Weights of a small mixture-of-experts language model, trained from scratch on English Wikipedia.
Training: a variant of Muon for the experts, 625M tokens, 4769 steps.
Below are experts of layer 3 (counted from 0) of a mixture-of-experts language model. Rows are named router (the router's row for the expert) and show model dimensions 0-47. Each number is 128 + 24 x the weight over its row's rms, rounded and kept within 0 to 255.
After each expert's rows: a language model's description of what the expert responds to; "comes before" lists some tokens at least twice as common just after its tokens as in all text. This comes from a sample of Wikipedia text that the model never trained on. Tokens count by the router's weight.

# expert 17
router [141 174 138 119  87 136 126 128 113 131 126 119 155 181 132 123 158 140 135 105 167 168 145 113 146 167 144  92 139 130 116 137 122 127 105 126 125 155 112 124 145 144 121 135  70 126 138 134]
Description: Past participles and verbs after was, were, also in biographical and release prose, such as released, known as, played, won, served.
comes before: " by", " in", " as", " to", " on", " the"

# expert 24
router [157  96  92 134 123 102 118 124 133 146 146 144 168 122 168 138 120 128 105 109 137 163 147 166 175 141  97 128 150 113 106 190 126 135  98 125 154 150 125 112 122 129 130  81  97 118 133  99]
Description: Final pieces of foreign, taxonomic and place names, such as -ia, -ini, -ata, -ides, as in Samogitia, Chordata, Hermosillo.
comes before: ",", " (", "\n", " and", ".\n\n", " =\n\n"

# expert 8
router [184 112  93 101 106 127 143 129 131 111 140 115  96 124  95 114 123 149 157 137 130 120 164 109 129 113 115 129 144 158  91 117 137  98  99 116 113  91  93 117 132 151 169 121 134  86 118 146]
Description: Single digits, especially 0, 1 and 2, in sports scores, stat tables and large numbers, plus infobox field names like Length, Elevation, Apps.
comes before: " |", ".", "–", ";", " |\n", "%"

# expert 46
router [177 107 115 143 145 103 125 112 137 132 123 110 122 152 146 141 135 125 126 118 127 159 138  73 105 139 159 122 145 115  99 169 122 120 114  90 171 116 146  96 119 155 135 111  94 122  92 113]
Description: Final s-type endings on nouns and names, mostly plurals: roof-s, rug-s, vers-es, 1990-s, Furc-as.
comes before: ",", " and", ".", " of", " (", ".\n\n"

# expert 20
router [123 112 178 113 115 130 122 134 146  97 148 101 148 115 133  92 135 143 139  97 141 121 118 139 175 166 161  86 141 117 121 151 148 143  78  66 147 112 182 101 145 155 151 113 151 122 126 135]
Description: Prepositions in, for, into, during, through, within heading a phrase, often at sentence start or after a verb (in the show, for web sales).
comes before: " the", " ", " a", " his", " this", " an"

# expert 49
router [115 118 118 115 126 119 159 100 159  97 147 110 143 134 147 104 181 151 163 125 136 152 121  92 165 113 103 123 186 108 113 150 152  98  84 123  99  97 120 120 146 162 152 111 123 134 136  92]
Description: The preposition with, plus including, includes, featured and against, usually after a comma or noun, such as "paired with", "with Celtic".
comes before: " the", " a", " his", " an", " been", " no"

# expert 12
router [130  91 165 164 135 122 144 113 126 121 160 163 159 162 105 121 108 154 168 127 142 145 161 144 162 189 135  67 192 148 142 144 136 132 138 113 126 138 160 116 127 108 133 141 126  94 112 117]
Description: Commas closing a sentence-opening time or adverbial phrase, such as In 1980, However, or After his ouster, before he/she/it.
comes before: " the", " he", " she", " it", " there", " they"

# expert 53
router [124 138 136 103 144 106 133 109 162 107 128 103 162 120 132 175 123 153 136 116 117 129 149 146 129 118 134 109 136 148 136 137 182 126  94 122 151 144 119  83 176 141 161 126 141  74 136 137]
Description: Final pieces completing words, especially taxonomic and place names, such as ric-hest, semic-ost-ella, Chondrichth-yes, Witherspoon.
comes before: ",", " (", "\n", " and", "i", "a"

# expert 45
router [116 135 146 161 105 112 132  79 132 105 189 135 165 206 109 134 166 120 159 134 128 122 143 114 130 185 130 110 148 155 122 171 126 122 100  96 163 162 116 107 147 112 121 131 128  87  94 135]
Description: Commas, mostly after place names and in lists, such as Germany, in; London, celebrates; (Linnaeus, 1758).
comes before: " and", " ", " who", " U", " which", " a"

# expert 16
router [141 142 131 121 132 114 108  71 166 112 160 151 153 170 129 164 105 131 131 116 151 108 128  89 127 127 129 116 165 143 108 134 120  89 110 111 113 141 115 107 160 130 139 105 115 121 125 152]
Description: Slashes, pipes, line breaks and semicolons separating fields in tables and career lists, as in club / apps / (goals).
comes before: "|", "20", " |\n", "-", " (", "19"

# expert 47
router [141 119 129 105 110 126 151 116 173 115 151 145 144 167 136 168 128 146 112 113 157  95 122 148 193 149 126  87 173 116  97 144 131  97  78  96 124 120 101 117 154 122 136 105 111 142 105 105]
Description: Line breaks, table-cell ends, closing quotes or parentheses before newlines, and semicolons ending list entries, citations and table rows.
comes before: "-", "|", "==", "===", "The", "===="

# expert 36
router [159 114 134 155 130 141 134 127 183 115 124 165 147 164 156 141 125 147  96 114 159 111 128 143 223 133 140 127 127 126 103 141 111 127 126 146 123 122  93 105 151 152 122 138 132 123  88  74]
Description: Periods ending sentences or closing parentheses and quotes, before The, In or He, plus decimal and initial points and "Species" labels.
comes before: " The", " In", " He", " It", " This", " She"

# expert 21
router [106 125 101 123 123  67 161 106 138 115 137 142 124 140 117 128 109 141 132  88 152 131 159 135  95 112 143  91 171 105 108 151 131 119 110 104 163 153 155 129 144 130 117 166 129 129 128 100]
Description: Colons after field labels in infobox lists and taxonomy entries, such as Operator:, Order:, Country:, 1990–1994:, plus table pipes.
comes before: " ", " \"", " UTC", " The", " A", " Animalia"

# expert 50
router [120 106 150 179 129 107 179  98 141  61 158 125 170 160 118 143 144 156 140 119 134 157 131 130 121 157 149 101 158 166 122 139 141  80 111 103 137 161  87  94 122 137 133 106  58 132 129  89]
Description: Nouns for works, groups and competitions in sports and entertainment articles, such as film, album, series, team, season, League, Cup.
comes before: ",", " of", " in", ".", ".\n\n", " was"

# expert 22
router [142 132 116 138 106 129 144 106 151 107 139 154 148 142 118 132 106 140 120  90 145 117 145 107 127 151 135 102 158 151 115 135 104 126 104 127 119 159 122  97 124 132 145  99  65  84 154 133]
Description: Opening parentheses and brackets, plus the first letters inside them, especially acronyms after spelled-out names such as (MA)T or (AA)W.
comes before: "19", "20", "born", "C", "18", "N"

# expert 58
router [174 108 170 109 124 100 122 121 141 129 125 127 123 141 123 139 103 174 110  87 191 123 157 122 155 124 162 116 129  93  84 137 141  95 112 133 124 119 135 123 151 114 132  96  99 121 110 115]
Description: The first two digits of a year, such as 19, 18, 17 in 1953, 1775, 1804; also the piece ich.
comes before: " |", ",", "th", ".", "90", "99"

# expert 44
router [155 178 140 110 131 130 121  97 117 106 132 168 165 119 109 125 148 125 139  99 149 116 148 115 161 133 154 131 155 128 115 160 152  99 111 121 108  86 102 127 172 120 148 132 109 105 119 106]
Description: Opening quote marks, dashes, apostrophes and non-ASCII or accented first characters, in quotations, lists and tables (", —, ¿, Ä).
comes before: " |", "1", "20", "2", "0", "The"

# expert 61
router [120 154 148 111 119 110 110  90 100 109 140 135 159 134 107 151 130 156 121 120 126 128 129 112 127 165 124  93 150 162 113 119 116 118  87 116 137 158 137 123 117 115 164  79 134 114 139 111]
Description: Opening parentheses and brackets before years, qualifiers or numbers, plus LaTeX _{ and ^{, and the piece ver in Observer, Denver.
comes before: "19", "20", "born", "2", "18", "C"

# expert 1
router [140 153 108 137 126 125 142  64 136 122 141 151 138 113 110 139 141 124 131  70 128 115 153 143 151 136 129 108 154 106 137 162 148  73 133 140  95 109 116 126 160 130 134 131 138 134 132 102]
Description: Frequent main verbs after a subject, auxiliary or "to" in narrative prose, such as made, found, took, announced, led.
comes before: " to", " that", " the", " a", "ing", " by"

# expert 4
router [128 127 147 102  94 117 169 113 130 139 123 119 128 143 134 111 153 166 149 106 110 122 137 107 156 152 116  64 127 133  89 141 167 117  98 113 101  82 146 131 153 116 133 128 135 125 120 104]
Description: The space or en dash that begins a number in tables and date ranges: scores like 6–1, years after commas, vote totals.
comes before: "20", "0", "19", "1", "2", "3"

# expert 15
router [137  73 119 155 136 123 125 120 182 140 148  93 115 131 134 146 131 145  95 109 154 123 164 162 143 132 112 121 153 168 115 156 119 105 116 140 114 155 116 118 129  99 119 100  86 141 110  99]
Description: Geographic and administrative nouns in location descriptions, such as County, District, city, town, area, north, located, and mi in route tables.
comes before: " of", " in", ",", ".", " was", " and"

# expert 54
router [129  96 183 146  95 105 158  80 143 127 126 121 128 155 121 154 115 147 124 110 106 131 153 155 145 148 142 117 158 130 108 148 136 133 119 122 165 145 159 134 128 116 154 113  99 129 111  94]
Description: Closing parentheses, quotes and brackets ending asides such as birth dates and abbreviations, plus word-final pieces like -ment, -ator.
comes before: " |", " (", " and", " is", " |\n", " –"

# expert 28
router [133 132 135 109 131 143 170 149 116 135 148 114 116 144 119 124 123 144  90  83 108 125 148 124 137 184 113 102 117 132 109 168 161 120 107  91 117 107 128 140 134 106 184 140 111 122 122 105]
Description: Month names in full dates after on/in, as in on July 8, plus age and aged in birth or death parentheses.
comes before: " ", " of", " later", " after", ".\n\n", " old"

# expert 38
router [152 147 122 119  98 114 145 151 120 131 180 119 124 131 128 107 155 147 138 116 152 137 149 121 139 145 117 117 140 139  89 134 142 129 125 119 151  87  89 116 148 149 129 126 101 113 104 108]
Description: Bare space tokens in tables and infoboxes, after a pipe or colon and before a number (Total yards | 612, Total: 240).
comes before: "1", "20", "2", "19", " |", "0"

# expert 2
router [101  96 111  97 116 156 138  68 138 113 136 156 167 135 154 122 120 170 117 120 128 121 128 106 164 141 118 119 123 136 145 127 149  89 135 133 110 133  99 130 106 117 144 129  72  97 105  95]
Description: Word-final derivational suffixes like -ation, -ance, -ensive, -ary, -ated, plus this, these, their, in expository prose (liberation, evolution, affected).
comes before: " to", " of", " in", " and", " by", " from"

# expert 34
router [140 162 107 105 138 128 103 144 157 119 137 112 141 123 139 163 131 129 116 155 164 137 123 135 157 165 116 118 145 133 119 143 130 115 115  82 155 127 137  99 160 140 130 122 128 154  95  98]
Description: Word-ending pieces completing longer words, names and Latin taxon names: continu-ity, quant-um, monso-on, Phala-ena, Zambo-anga.
comes before: ",", " (", " of", " and", "\n", ".\n\n"